{
  "n_layer": 10,
  "d_model": 128,
  "n_experts": 24,
  "experts_per_token": 4,
  "d_expert": 64,
  "d_shared_expert": 64,
  "activation": "swiglu",
  "moe_layers": [2, 3, 4, 5, 6, 7, 8, 9],
  "router_score": "softmax",
  "normalize_top_k": true,
  "routed_scale": 1.0,
  "balance_loss": 0.007,
  "balance_bias": false,
  "router_noise": 0.3,
  "router_cosine_scale": 20.0,
  "init_std_router": 0.0368,
  "lr_router": 0.000916,
  "n_head": 4,
  "n_kv_head": 1,
  "head_dim": 32,
  "vocab_size": 2048,
  "norm": "rmsnorm",
  "norm_place": "pre",
  "norm_eps": 1e-05,
  "positions": "rope",
  "rope_base": 10000.0,
  "rope_fraction": 1.0,
  "qk_norm": true,
  "attn_scale": 0.177,
  "tie_embeddings": false,
  "parallel_block": true,
  "init": "normal",
  "init_std_qkv": 0.0424,
  "init_std_o": 0.0527,
  "init_std_up": 0.0607,
  "init_std_down": 0.0607,
  "optimizer": "muon_variant",
  "lr": 0.00599,
  "beta1": 0.95,
  "weight_decay": 0.0,
  "lr_head": 0.00648,
  "warmup_steps": 50,
  "schedule": "wsd",
  "decay_fraction": 1.0,
  "decay_shape": "sqrt",
  "final_lr_fraction": 0.0,
  "batch_tokens": [16384, 32768, 49152],
  "seq_len": 768,
  "doc_mask": true,
  "train_tokens": 218000000,
  "steps": 7423,
  "dataset": "wikipedia_en"
}
Below are experts of layer 3 (counted from 0) of a mixture-of-experts language model. Rows are named gate (a neuron's input weights, with its number), up (a neuron's input weights, with its number) and show model dimensions 0-127. Each number is 128 + 24 x the weight over its row's rms, rounded and kept within 0 to 255. Numbers have three digits each.
Before each expert's rows: "gets" lists some tokens that make up at least twice as much of what it gets as of all text. This comes from a sample of Wikipedia text that the model never trained on. Tokens count by the router's weight.

# expert 0
gets: " p", " P", " B", "p", " C", " M"
gate0:129146111126131125133135131112127115084171176130135151128104143195139132120122131162145136184153154100119119097161148111122115092065119116130140144104106061144094117139158108118115104137145131075135130156126117067069113148104167126169113153105094131143150132135105111143150131135159102189130120121122124130138117094113099139118164120133163137122120097127104114117130143111116109139155
up0:162123100156114129163131135077140187077169141155098121135099127110112143086140152160110120108120140144107101130149093143133130116124081135102152144118165109136122099136115161121127113091155068144109114085137136094132164108146170161149141124117154072144148107127092145144117130144138081120170126112114107091120138105145112097128110129092112163171130127146109123132122140122098158147141
gate1:150115146105128120165091149146096123181142134122179103144102107105138126142138144101121151106121101121127158144097126148147166106145123174118142106128131106111103128106093116106116101165146093135144172168151099112113138164120121129126154130174177141154096168107108128180102102146125132115138131115100156108180123166175096146104154117113097116105138163133162118146123102140132120096161
up1:156138171135127158137088119130090129149133119152165116139149090163121162103153116128109154094172122141164128144134118142092118182093136151109112152125166098084113116131140123137109111092127047177143152122142095113120130129164160134168133143158127124148089105110155125095133124124121103135124134141128149121123115161155185145181120154124124134130107108140154157087139130148130103158136
gate2:147088103107130155102144120103180147144135140091120101104095175122124124116123115121129087132131158099117094089115103129180099093143140120162142111076134096162170149110100141135125107134127150131123111106106108097119156130113081142124120163159132121128129143132129154159164155120154160138152090140135170141127125170132135158144130095158089126145119164108169126134140088177135137083120
up2:125142183129112114106132114126155118130102136140124109152122167113136126127086178135134146160137141132132120102189094105155111093131122162101119098159106127178166133138164144155147128142146091189097143130152132103106166145150133155116138123086123151151124082136109125165124177123161145133112159123111082113103127089166114138076131120130109131149102147097134090100121149118134143136148
gate3:094088130143131138095104118128121139188183108159128122138146144106152119127087154107168065120122148148112101142170117158189126176105158116112124120110132135138149138135107088103136150128104145148095074088132138120093158101141127113153130110120133105121155126136125127134123168123144110106152093095133126179108170141096120133151112127130110125087110105104095105115123119118130149156165
up3:105069102135113142133109175110086099145145160093128092127170115158168088100091110132129127132128146116113137133139105174090128154136123140176132147101130122142125149103109099067127109174121139141152084082121123101141127137132137181114123115134150160093111155140086144171101113146132140138099136145173127105091162160117132113141117125101113110145116109096135099165116117137132133119132
gate4:153125117141156084141125091127106115179102128133136135109107144140135114169105143117156141133139129077073167127107128138139143155121152161127120139175101114131140103116080114122128162136101141137159091144170132127127159166132125108117140092142152120145109073109140120116090148140087140114120093167123141144129130085149098148103171194118126127135183121147095151094119123133128123166149
up4:112118143123126094160127148104115117141138133110072147087108129122125141110127131180125130077162106125130150144090124118112138167137158129129120158093141102153115164123089147137073130158155156124106111123109148140115122111104112078124161137099083144169115096154136174104122125128093118107118138185104118112134080118128124164134102083099131150127126140146060142102093115139139138137142
gate5:140136116143135150112115132092121091122117107168115127118122112103163133129122125146163118121148127144118129169147176089150161164076113137125103090133139110147208144128136120138176086107160133092093092139112153153115126144128126080123099104112105103106103085141142091154127106153118139148104106158116139126138086069112159130137150134096181110138142124132134139123120147100137122134171
up5:119115113103139132172096124115142186132084105125184136161135181119120131109130152113139093142115114087170128104117122172107114152092117114103120144190119117138109116085133121138074130116138136103159116120137131145142120103161115095133100153116146167123177131087159111121117157103073101147122111169102146147130152148129142121174135108134136139114105122128123163120116162151138113149159
gate6:133150158122129126139119069139117114147153104168151128084152106146154079139099161143111145152127104079124132134112135132123130147053137123124177134107147132096135161133090147092135124138121109132144126153142116148102139117134129132116113158129136132134150121099080137153100153131109187156179131135120122164127142098141147157127181107125106119072112145136157166124101078121099104137119
up6:098103096131104131127102087123170152097131132144122152132147144138154129113148156133142076104150115111144097133160123156125141134124113142126157125122171139130107143094144141110101116107112170138104122127146138092151092104138154111139136112165143122137119137130123099133107159139138128152123136139152161116097064145160131146189096157105143129171139126147096146100105064126069176090170
gate7:121118150118128076121126132113144124187144137144123147128166130113151164116131152138107111083156113130145191090155191116147158108163161123052115144153097130097105140113154147118140129113090103117123133102117137122102139128117135159098140120079089168104156133124106130162125140102130165188119119129112136135097125120117152142147136117138143115149108178106138112103129135119173127108144
up7:134141147164158119125141112139161147083154140112142101135084152113121139138151104123142130138104088137107119129111129129170180114165120179137131162130154151122135182147122113122102175115109116124111099152100132095128146166110125169142122105139137088110114117160173139114115098117106117130173123151164135076117093097127086163122097142148149146164125134137114160171115126132083097124160
gate8:151115132143088176121112133124129130125084123120115142148099083176150179141156108128137115154134116108108131129087109148145160105130114147162138147101146096160143094137136171114092088137160147095105127105137138153163108129095134156103125144098129161096138133163136123167190114103156128156092101118108145136171082128138156150153138138118133141124188157115141131093131162129136139144133
up8:099136094093140132103158101138115109120107146144133141103142143154144127097142104147140125108116140139159138083142176066168126134112124122157106138169143081145078106115106134134116120115159086151148172095094086149149139140128114126131146124114111128122177150123135097161148094112104106144103107158126141129116123122129137094123106161152130176087120084129176150161120165148128158093125
gate9:132147154065148129108125107125169100149141145163114130139120154147068119124128111133091167142124124108133102114129149086155126110109128122124115155167098114131158150114149125138156119146142155124118179145150152141114133143120129166084117134091089132148104142112119114192101133129111107176138126144180107089100160177101143124084122116158115105144128119115136118144139090151153163140171
up9:131127133111080127113126167138111113140143145121121138153106097150125143128122131156121145090122160176127116132177144124119133086170105100181154119144114099114106143096154114137120098098117101142091135146137141127111132158112133133134110139089076120130099158146128106157118125092134087168103105125179112062158125135139150147147106116119132094150090099092097128183089150134127167135138
gate10:143121175078120105123161151112148094142110117125151110164127079171111180110145099144136165115105093127121129138152143076141106164155122084140123073120116125148143138107098106101133123162096126104127146131126116110158170130138133125098124131152113147100179171166124157157130178127140112149136125129131085155151097129104129122144113093092144159096123133135118089106115154148116104137129
up10:154104149142110118170115120161116131120167100091131121148121095131128174135109127083122106105120138108127127132163136147085156131183120117090155112133118123127113133156140108106137175130158128119137117104133101160133098093160151135051109156107150118129088099114158144135139133137118128152145088140073147163129112110116118148106129121132097190100171157125122172114120110128106085115143
gate11:088128144110142126136121162155125167139113138158150107085130114117126164079184159122086120124146156084131137142096102156123148167168128101170181160081134143131135152150098056111112155113150123092125141125126112151147132081128144115122137105133093106109125174108121120123142115085109109140171165121138127109125128144123139111127129111152147074164143090145144133138123128138125119134130
up11:159128158121123117100153122126168109138119120157135134092099160092123099135130128139133094147100140118131137170162164150146121119115096152174138115133137110152141141122101125072076149138127140154114138133149111169150142118152128155114128151097093098161095159095151153103149122124097122096186095110151175099131125145100107151083121107117152151116128121113106079083121121150112106175143
gate12:108095142090108144125126091153150161110150132111120150137175117114103152150121112099131107099151143111141115112137127143097138127157093120144131131115115111075158085143136136063151157085108151110124115139129121135142106140162121111094122134144114088089108125129140109110056183153112129107172143154102112158125091115138129138137106155145117126120087142144137156126136146120151131163054
up12:129158119101094168126143124084128118178146109154118119139150089172107076132095116091129108103147102196122123129166133124113113146145109131146107120141122153146107125102134146121109144100093135112098185161171122122104087126164129096148133131109122097155157130121086112089132107176146140127137133175104139128163110096153089126110098128132124112161118096150104125146161141115117137104121
gate13:119129088110119146100167123115098078151115111151134123147127150166121155144149110127125143135113145133166145132115133140134132167110138170097126099106109105114131094120096143087154107156122101157124169155108151107127123140162163105132150095137166128128118126149156079120041182193117167094116136165112096112151153105135135138090141146111141117115140129138135163114135134128125096124120
up13:117119160142134114143126157155141146104128084129122119127146158100137086059135142142144098111126099108157139159121129091110181147121095077132172122121117112113127158132109148146086093119110137147142142112133119154115112167110103163106094162094058122147122114155108131103093128099105099138155140151135096117103106132102116117121103107116095139150136117086128162168144097107127162150148
gate14:169123090145123093167163129167126081082165149134138137110110104111142114134076147118106148137085146126109116110128112143123128136132146119132103104087141157135108154094110165173183102133117119153142123148134115139097102154117137140116149139121137143140143121142124173085196129097193111132126132144106155118124133159099153111168118130166140143118126095101107134124122111100152106096163
up14:121132139116176093107098095132123161118151109140139150128132107130144163125105103083145144131123120103111126113110114147132132072114129137134152102112123089164113055148147169146122188156136116104107142148080112148132120086104135099104169123125117134130145147121154184111061112159125135133116154099129143128145121077170171115124113155097103122130128127096115151122115121146147157110128
gate15:089149130101099139163097132129149082098109088065132119098132113113125141092107136119123123093149112119123106106105141123085142175120127092152148150098142117163179131162092109137106159144135132153143122136142125109122134100137140202125161174135101124096166126140115106098124168092141133143134148152146103107116110174158139132113125106143092107144136133117125098130144094087153161121133
up15:084124186127108144145162143139131114119091125114160116141133068165090123131120106159113180104166107094146149135140096126119151133179132141124129134134094163104107135138138123118153110101108136129138162127156144134094108140139137146094100139116178161105169114161085121115082132140118132139085128170110128144094133109160157090133115145122162151177116126117121126158125151148115111157089
gate16:133116085116145100115123138173108080100141104112091098160124169173089101142138149106104102154126127136106105146094154175113139107112145156165143143110186108132141115121131090088142125136086105086160122147139128122123118145177120109139131093137104113106111127117105150098119155139136120113136132137191090135113124148108112081143126114133132149110134111149108138090160112083159167130123
up16:159155127161134123116132122156140155120102138108141091119152147130126159168099119100124133088099192085118153143093135132136104170171153152141133093145124108137182163094141141152099103117120154175124126088097123147146169176149119123106177163097080137161104110109163131110126139106140133108122140118148119126156123139139139149118120126120154138144107094146176132172100129133139104146126
gate17:129147186121145183094096113121136122147114123132096096147121156143134148160146148141117145131120086134147140098156154118174140094139163081089100153135114101146112112120119155147122120142133153109154131154137100149170135140112100128091135116111130121154166173108121096154132144119155129119173135160139123147114110148086130099184089117120102179094130113096136094127120143138139187119143
up17:117135102106143103135104148131180095115140085126125133129079154167162132148149138137109117136089099068126089119128095141089166090129133130124097157080127104083151176094119139122142096138113128110132087122151132108115130103112122112157094114148172115131132096090164111086127151152098115093112167116125138132132131111152137135141106075130119118138104121112140129135097130136187125146125
gate18:134128143133104116124155120102172139137151118146147110114117168079139080146146141100141161125128100164100132102112138100149103117165108159179103123118146161114169134126105152137151098154114119176117144111139140160174106119114118128097135154143100116125149109154114145081178122104138121127159102122121185120126119134148149121136106137102122171157073184124106144103127108132111084110159
up18:088140091194160166147102148181156115072144140091101157162148120124137113097142074091143150138152126157130108124140141104124118115093112127147124146147117113100087144118137140124160129161108139164125156152141134144096139115110129123169154101136094111106165136147144115137121146130123143137099146165146135082100136120126167155096171157144171108125097151147128130153095148117145138107134
gate19:115097132111156116106166150139132148140108123087123127108114138132108144043163130124075138166127099126144113139100132096144096136149142138133099132124133115137126152155123095103084139148139119109163128124136100117153129118148146107153144117111109143090145114181119138154153126103126140139139157142071167130159097142140091118135083069108128086126134156101103137127137169090094089117106
up19:134115149079115123127134139105129110140127195108133156113118096107138122118136090128093144071156089110057097123151084150102132127127160112144172131113102157068104112126105160140106161158151101142122150131086142151131142109118111107112088094178148130122118154117124157137165147147136130120122079131142166116113124141159139103110140133114116133129160148149128133135156090151122103099138
gate20:155155158137134108069137101108135094124098160137152110127124108132127149096112146178124132109114146120121147159130089096127119155107092148100126078123134140114140089126148094116125151172088118119125106111102116134152111097125152140155092127165118098102053133136163145100128166147110140106123150123126149086106118119089153135102135136153158129099142126100186124093129145109119155095161
up20:106130120108114149150156133081142152080157176117098120147113124161172122110115122127118110136164096174097097176132118113107140100132145159146098101155156117111142119102132178141107061157127141132109143135114116173129122126174128123150112117121145153081185125121131144074139135147160123089165102139138168154141113128120119141129113133147130116095164159111167127129123103112117122147125
gate21:205147097152130126131105148150100126082099129128118131114117130173141145147131116096147112143113152122110142183176129116123135148107144126112136160130160157126083117122094109168133166173122135150130152123124146132147110074093145089106123082165164110099149166128124137120153133142122146115125111134116103139105167121145137106079131098154190136124124145156122122134105120118160090103147
up21:181151104103163118121128186115123124154155135118126137145154124081061158135093156116093141108100100130135138109105100130115123156124135112135117128158072084127149106128099155125141126176108110112150118105178088139112145150159147112152148190134144130128088138146115124103145095117138100126142136131154144145129110109110149157099149110113085094098114134148115129106139122104170123157100
gate22:134127144093146165177144167109107106125104139116080171151131178116107171129159113112085102137161133146149110131130161108094124147144149116115111124120080116163139141161132113110137116141155122131142156149094122076189093115142129139115147162109148162101123128145117091141144165111138109116132127124119055132149151119147134135108125122103113157135148095100136113136080138080119115109103
up22:142119087197178122119133108126144122099104142175118141156120122089089180144151117156129107133128121150105135082142143141149135135156154184152142145148119120091116125133172080110135127136159099175140100113150134126162154150121099124133128120127143162151143138130093120098130165119135144137169111117201118131117146090111110148123132166133109146123110138122148139107093157102137105151156
gate23:120126115134140126089117149104126120142126114111128164117178100098150130153148109107124124141148137141144112147161145152130082062162113145068134152130086126111121133186164105131185156148115136138183149099158145098150116123128127112136116094108135138153099190122128126106169166115094104138117166133110112121123143137129070130148122109148138101130174130141080131120153124120110127127120
up23:141105137113104160132135161143167117115143176087157089121095104134110133141108106132096100139100158122095163140144118088138131115163153139163143129143118145133128166162082097101122099183130152145151131164133156109099116162103110111123143155098117163114114114133115138171131114132163147154141152114138105073126151122116127142117137135159107118160177182138089134155130168142126123115168
gate24:084099154120129141138123146166151139121104105128169147119150143119177125104131146135140112109149091136116135108131150182082146151128108145136136128151100089114145131133154119122124100147138136128114138118103155157098117146140123128111117130152130158104126116153108120086160152111156115076151154125144125172083142123134083139108178128112143082164182057106148133085130109117148118178125
up24:166122100133138103167182134132149103104117126114110136134118064140182113122121134142145159160132170081136146113130094163111141113105156123120171144132159176154091100130146136168132162129145146127097141128120072152126133126128130146121110169104123104123150187089098136092155085154102145141132123138106164142141091135114143149129111163142094136133135137159154122133115120150102145137161
gate25:156141153153157103114090128121132147119117141128134160115100160100117155100097049114112128163122092127133115147131140111108170107129097114101162121144155126098103113152108116143136126086141135127129136138156094161127141090092136103128102096109098106083122124129165121137156101086121110163159124109118155115133101181146159101139128111180140097133088174115095151139161117157144129122117
up25:109130165120165131141137156078110147140148137131096094140143160134161161131120129126099152123109163156127160156117127123147077146097110070121096116138097149159160181117145167108158082110129103133125122128090159121114155099144152116115188149119142117136151168103154118130149125108117117109147135121141080113155180128108118130146101140126140135142121130151113123136144185112138176167109
gate26:150134146119125158118148138130114159145185136120122138152114131099112139137094145152104121117139094132156126156133116145162143104106135099102193144160068144096092129170090122152132136112151155095122131118113066096131155133176146120161106080164102118139122135154119121157130154164127127108101124139139097132137136139119120143100128143081068075135147141115152126108138108132093161111138
up26:167139126116111181167158145114117121166128118119133123144134107129147142175143128133136109085143128110130142139114134120100107140155134149140166128165138063090155120139109110115106146109151147101125176097155084090132130147139110104138139147207122141141128140164129123154114130166136160106109162095134121126117127192163104146116137159119101088111175138106154143132115124167101116111128
gate27:114120127113129187100128157093118114150128083131139114076147109129143130138173130092082098094163142139150161119111110139127144084135086120132118151115134124106142139156116186140159098135153131118134133122127090134090120117137133152165119147152099124107129192127132137148164097164117110167117074093168118100134136109143138122149137133127097138130143158161114161166107085113110148108142
up27:125087103108085146108133136144139124118169132153134126156152128082121143127123088106174125126122126122144191160110131120102142130155151148126170127072163077102124138146121098114110094159148101171148145133136114104117127186089139132090138103090102154120104147116128150135126153132122138139151134124146105088121107110195141136129102107159127171188125115120133131117146140134143159147137
gate28:117089133120102138133097133121112138130120130127117168167131094141144121107132087153096128180136143139086106155163174131109154142120127156108141094102133176145130129107097119127117101123097149135160137112075122138148087175119128088115153130118089138114111144116156160107162126117115170150138143072126117129134081146153070096160140122162121173115136154138160127121130159136114097110097
up28:115130092145098116113110158131128133107133117103124127167164101133123129122133094079130128142134099114130082130128117080172145084106067116130149149177129115128154073118140145157096122119114118142149103087105102131179092155136156121122118142105171128137126176098178162139132146085146098109132125097115176121119135126166087086126135104156124103141112147144159129127138120119119148130114
gate29:183115141086146143101102110131125133121162095088124073150145090103101127135073099093138116099158118131147139135141155128139117128099165140130097117154130114096128117150157190101158097145115124145141128106131107114103134116121087129085141110107068142132154117175131146095134120135147122112090104095131134169138125130140111156141111129103130153139132103172095119131150106122119133087177
up29:061162137130141107101126173104143121138145117119111164118096164167128109117125152124128125154133119129109116163155115124144147089145136115151118096117117174119161125079118112131117136093129118108144156174102105149121157102112117080128161132114118118120139140149123122201106147097128108133108195109159112146085120129145154136151132150087142088122081132098119084156125129113130098114125
gate30:148165132120137119134146164156147150117110145123092095104122149116119123164091160147110130130139167101115140142109134151171158152185137131184140106146151135118140091122145135132150138165099129076132112110104104096144184087145139118107155172126121117110071127112133087157153150121123110128111133128145169124126118103106151151102119106147099085127077093123116110113159118122149133141178
up30:159127114097099117107135097105116086153122094158118120097174116128126117144119126143143098147114142161104140128097126190131128095182101151128149171142124088139130153107150141134157172125132162134085151169135117094109096108158157125108116127126137137080183206168134122123108131099163146121132132175133130140100121121134100119160121119119121144125136080141136140119138122142146150155129
gate31:170087154142104116153130126141145133137119132104130098137179129134133137159154144098137129134121137094083149098148106111135112130130127108114154142094142133103145105128140112100151134126134130147115139105147167082173162128103145159073171106150111142109105105101159143061142116158133098102127129151168153105100091133128138169128089084098193151125126123137131093114117139159143120160108
up31:131105156123160154169146139076122115086141070105130105110145121108150109127130095130106149131107163128103155162139104128106134113125160166168138100144132151141126107126101144118087119127096120122126137125136146102174172113130166100095133143084124133136137101145105141116129150131127087084137104160153101142125121090108119183107148072120096138119127091155122081131112177167142142132119
gate32:102116154172120109139110127147145132122157132140161106148124132128073125120136109155143098098148143130151099107143159069149150146136130127102179072104108149111117135137118133101154135141149154126073106139111131139119118107128110155102121113153084128172084126154122106144132107122128174178125123120131137062143169144115135144141122143123139113130157133140083056137110105167124133162138
up32:162093103171140149091123132118171144115198157113133149162149107117125099121121157093131125112097127113106132157138130194161162115106122158143119148144104103150115154157126155169135123176129146127163118129126135104089115108111104131115102076190107117144140150106123159117150126121120120154151110120126129102181131112133106123156105106149113107138151120114087106102154101143087117134142
gate33:132147127155104115101157141145093131123112136136166103114108170090110124106141109138108095129103068167122142161168090147150145134162121140149082074141081108155116162092109110091116187135144133126106095127157125090108143114137095130149154123121106111153142073163134097117118114118113156124122128149086106118156133132126088113110099116131107101123137123152125147136158132136082131092118
up33:102141115127126109156138120119150069135102153121129164150111148147185103184134137119144136122137139150115124177123098138115109071107156151178105150130120114125148133167152134171115132117150164166153135116092154110137114140114141119136131123191137087140189154166150124148134129122117114116145111116115093131178130148149127094148161108092144115127115090132093132133141167151101156127123
gate34:168135104139126134102151150127117145129172057128062112139093128107143133120148103130112141124107123128169114139133128148112122156094151122142158112118175134133143102097134148125099141098166117106109129099083132157119150113118131130145154098098132100138144139132116186134122158115099113111103088095100107126143161105124118167143136084153125110149059104139123165132125077122097091137124
up34:136129120121121137130160119140099126107130124142099129120138176142136118143147096132141128163131115151143111147146180120135141081101160154130095117145084109130109117119156161140093150067114138113122117147129119132127169148126072123124122116154136117155178095154106200122114136113116148115149125082125111162142170140126164141177143121135141161114139142148136140121168088169058113141107
gate35:141155120118090126105114136154121113114088079147127161128113126131100132128096186084113122164153114163134148154119108135119140127145165100133152164129170170136131122143081165126160097085115083117124125135140128159102136174104103135152100146125144128137085125121111145117166133135172152126148110133091109169127153117118105135138133129111145107101179073125135112130101151148166175149142
up35:149090102142106143155128148127194090138170145179135145164132139157156124130165148110104133130151123086107095115111116118123146131122113184105152117082117116115121117114124143113158167131155111131120108147120133125131139155137137152144134155126141139153181157128120153122103113117142122166101115132093130145142164091169115132103162109063199122112143157169150142151131162121131153121128
gate36:132154164121163118174130117074123143096105090166112084107133135116122170133113117145127166134127171119061120116096139089106091086156100071117115112154106091161131111136132122106103105147107126106123152152140100141148101125161126139128121113133146114131142150137078134131095127170129096099129156124095152146113146127101146081107113147126131099112140121164113102135152151102125169128149
up36:110067109115156111111109080125139086106106144103153140131143156110114121126170117105112110113153131106113157113097175139099146154137109147151129124112133083073132120107116117161100095085100170098148115090133082120161107130151164119121120127113116126155121108130124156129170155188113112128119135149100142138107118114107108130081140179152119075117151143124131137136093121144117158147114
gate37:118107128103104088145106166122101101123150153156165105114102109166164144113165135127134120128128157129128087103116112140157125131132106127081170160127107145084118135140138135082088135173095172134125168124101094166100123115130131166134137140126146125144152127095172132169138183163137125173074164120148135127121125145132109124103125148137072130157107144110140127111164139131131133135164
up37:163101133129120129124101159115131099137135113099166108117163127108059156119107129118100077158108107102134136107121139128103132100151099091086147147098086144136108087179142099121089182137134117158118148112134155110104167124143147147091119118151150154129106090093147122136100141121125162128110139152152160156113148115104119099149117104097100156171131153103137147122143134112087138138166
gate38:134126163137088104133134109143130109153122157164135113129128177105105145141122154098196109112122102117128112151134101137150157128135088127125129132085125114122115152132123136128104138097128092110163136136150174141187116152126109123129161128087108145148151133105128150126104151113122160130196180104141110071125131117116126105082101144115131101132121160090134071134086144151090148114134
up38:109130164140164141107116085106123105121143123108124110139082132166139075147138132178138096138115125167117159140166133087185080123144127136157128127111122110147149155156166093151137119135081134142114115103114128106119097129116103127121124129128129137118152073128156117123128157177106150100155143155153161171170125081114139120132137133116103135123107136141171180104097127113138141173124
gate39:198127148129056136131141131118118144083148130165091096118132129076137135135089137097119121143136150107112121163123142134125140138112134146131112118107072154163141120093139135082141088114121152170114109144110142098153125125127132130128126110142146080093143181094143140180113123140134120151126107113120116099100138113171160129158072104132115127137087106088123117121140126177136112132131
up39:138131136129161145160109095133089090135083141142101137116123153117138097087133112125099166076138120165174121132169121203161163098135136142123163132144142134119111131140106168147162097099137136099141146163162144139115121109117138133111101106128163110114129127193142098168128144108152117110128096105134143166173137169138162141128145123136132139110177112116147152149115142125118163142134
gate40:121120153114140110149155146131105078149104134093155145111158120148099109127157133113069162146130083104098134139138068125098084137143142135093121135119106132105096069101121130128160152117142123106142147176123142138107102170120153099167143126124124148123155163160122121156099102070150136139134131140130121154112118150139124103124121100124158106099114118095122137147152176136127094133066
up40:114126134136118147105099153183126138144123106131136155148137121145147097124143142104133149130119144147145132105144119148151143066063136080113167171157134144089117124118121142178175130139109086139168080108121133144107114125136136125115069134111149118117162109120104151136132141111110115121096108151124144138077142146143076112119160140142093135153121104167111068112156122087125141149128
gate41:118127138145139122158126114126131092128136175107154130131112124157130104148157115110113107080145130111115112077183163141138122170121127057092108129107139120091085102129105123101113146090104110134119147096118089110108146138119119121094116100165095106106110149087158144118126143130134121147093101135084157102116171139145147127124145061116181162119102102142116125102138106139116143146109
up41:121142112143118137148099124094084117093120115131135156166096116178145059129144170107132085126171100129142085116148131077100159101109130130120142137151120124127136158106112164135082106103116147107141153124151140104168125119157143119139114145118086105117067123073118163186110156131101098120127146120103110141135139121116153115119123117182120137119128111156157137092107120145110142127134
gate42:107168185065117138161147125140125150124126096168131098142102141149143171110167150148100137118143131118118132168151144137091139136162129160094128130126175085155126122143136134112096148123109157156125111097105103177153122115103136114100122108146148165133127124132103123126136162071142087126163121128086116170189141143136160113114144109141117129143097088112154114121117131112145143093147
up42:121153104173153103151124119122130132129119152153127139142133124140126177087125122106151114097158135109125122104111078130118118121084138139157140110128138106074179121151124076132140151105110118123127146149142137174119135132114100113074089142122132103066167125132143141170054092140118141099096154138098182114142124154154131141141104138108134130122125118101139135133118122074136159127088
gate43:110136142110127135150129110135105160141088090138148098139125139156138122098161103125129129120169118171141155099163172113167133166131150124117132133131128165122101126149106118108114140091168123109157151111141147122139172077104102119117115199143148140156120131107092119184149140150138158098154111126132083124117092110150161083129098144147136115137105117116144121116174101146089081109146
up43:085150146136115096095131114157159125117131134129120157108138124113072105121107091115135107141177131119137161192173156095146148163125144108136136105145104134120115076164132184110165120157135113088086133153198124116142124097143122136132136158093127124152112074136129123110129133141130094146112146118114116144118142115119137156088127164111126135127131109074141125160132109110155165109113
gate44:150101102136137183157130088128138117104177101146092108103146106140121103136109160132131097130134171125132143140146131106123130133131140179126115152163170154123169155181112116093145131134137118128133138128139131132094095193127124144113084153149164094121109142154124118117155121112149120116167118078157184131101127094118131158127131129143136112129173165072136125093094120108128137160129
up44:154115109153099112142093085138115144101126123121110114111107098097135175122118100123150185120103112102155118112104123130114092128128141100132131124102153138123126115151114101172092154128126130134164122141145166106078127141126133137103148136180164130152106146127112148116173053158172103109147145113134134141125136159136128125093114055162115124171142120169139141103129084147145130150120
gate45:150165137079129114141153159146133157148128132144145101110122161111125150097145138086182106147130109103119146118130154139128128105130108130112101139146106133105108135105154113154104144130138127143123078165160090155125157161097147088120179141105135140143156133143136134137125157146100139117179116117102130159178069113146126098126120116095114153185113112161123158132107157095108122087177
up45:144162125099099132101112172119135139135166147139119138155130125163074129114118113117136123151115119147149151104115122131119151123078102161181152074123072139142124152090094135154097135152111168094121091172148093124108145163155096144142122110134124128155143127145116130109124072130147111132167118099125134101090130102181152147080131118127121126105122162126110119108174084121141123130117
gate46:156121116123141106096147171138135120138100136192142157129123145131092108156113134111100145101150159153119147131144091126163098109132061165104117126130147157083188149145110116077125090163147104136134163135126101124111110100128138095130139124144116127128164132100167077170123129149148123112125159121127122082136100174105139134137097118150107142115155153131099115114127150149082117115103
up46:112111169138123086132122146083100155109131153106120161136166109126125140120099141112147101175188101130146151156096130128143134138149143170096132103122141089115147106135129099130169139121110136130163085165112104121100118121152087101110143101139135132131099130157153156154123162113109112122130160126099121126105102182155085147147085148143128122149145072111095129137108168144080145107130
gate47:147156130136121149098123140114145139149136114140121179164097164122134143146127123095135170100130165118102153152170164135080127184159105118156141105148137121123163111118131128169124165106146133120119124106082107114120163109123182123160106111167141103158153125121150149077138121109169135142064083073113119121118120157102146082138138139140154117136146130160135162121145120133136135126115
up47:150152067089143125136119137112136090164118131164110117135112167114126120092123114149095137102119129084082184140135134157111139147123092137143131154123093109095148106109181128105118114146110114143132064105111159103141124121102129124140130079177112169104147154127121164094102137095153138115110126094093111127126147129117155136097174130150103138150121117077146137123153145139113149154148
gate48:086144145082123122177159107125098162109111109119131118148129106156111117166165129154171126096174157105135130132083150107136116150104123145123123151110128114150140108128097180178156120175175140122102153107123132131148130141161137142111151155144080123112139107079133126081132157149117153123127139167126112086105108109130100147105129168152116131127154135153090163131135138129162158148159
up48:133112110132105176123135147137087129139156126114094105137074114141174121121133115135145094136105066170167148130128125148132151146121156107105153107133073127069076110134144173144093121109139110130122106146126146133115113149078126163107120091120156120139138152148118178128131173113121123103133122106175149081129155171116149127145168146144141126139137148178105144121122133118117143125106
gate49:143101090128134137139111135139123097143156130075140140098108127121101116104120125188176111098124136116141119142125159098078149120143094149131095118161144111109097147091093128098155118090151115166093108130120134125177102141116127140133114131130137117116165085151100127127146139123074163135127108162137149123118191121117186147155102166118135156170135118158102145119102117137152131153158
up49:144125151122144113117137181147106137103176145131148163107125108089100166090138114163137170095121122159172113139145158089126127132131143128133117128088157104144134144123155158148122101145181109154134095095138139157169149146134120141115079159151118089109136122132080123155144146144150174148121136147104156130168091146153152156101146100118142121113129169133118130112070161152139125131144
gate50:095128116102098109100097094144134127181112121149095106152125122102102104113108134130132161124138159141123106102125101138128102123129130153091122079112150153167172133123139179129125106098145122172105165118144157131130139104150103123080174110154128126176124090134146146134156150119124172121165096158093133166103130111147148129160155160123138154113127129159109141122119097118089185099105
up50:153091131132129155120087116131125112128113100109122141139202109129196123156164127141109159127144090129109129139126143159123077076111136126142122144139135144122155097162132099121134123112079136149157145117112098086084092112134107143109115132152117110121126159171123161174101119113132159144114138192111155131112155142151100157153101078148125109148125127153120108128166104129108131106125
gate51:143157160093128129091158101125126112146119052136155136109116154109135107151099102118143101123116170137125153155090114139112067164179117146124098096123115139156151123116123146147136086158150120148114137106140152080134104154135146119137127108107121098161128174087163126170120131144110125156119132136140097103135165129131130115119111110140085122142145127099152124111111125118097051109101
up51:151131117167123157137099116138147101142176090136120114133114097168138097128132125122134103138080129094131112127129077163135134107146115179108119146098075119149113143141166121101121105163143105170142108157121156113136169161151134144154147167138155163132152141072153133133104140165154097139123110130119130116090144164130152165145092085141162143124078130119103102129120121168123124157132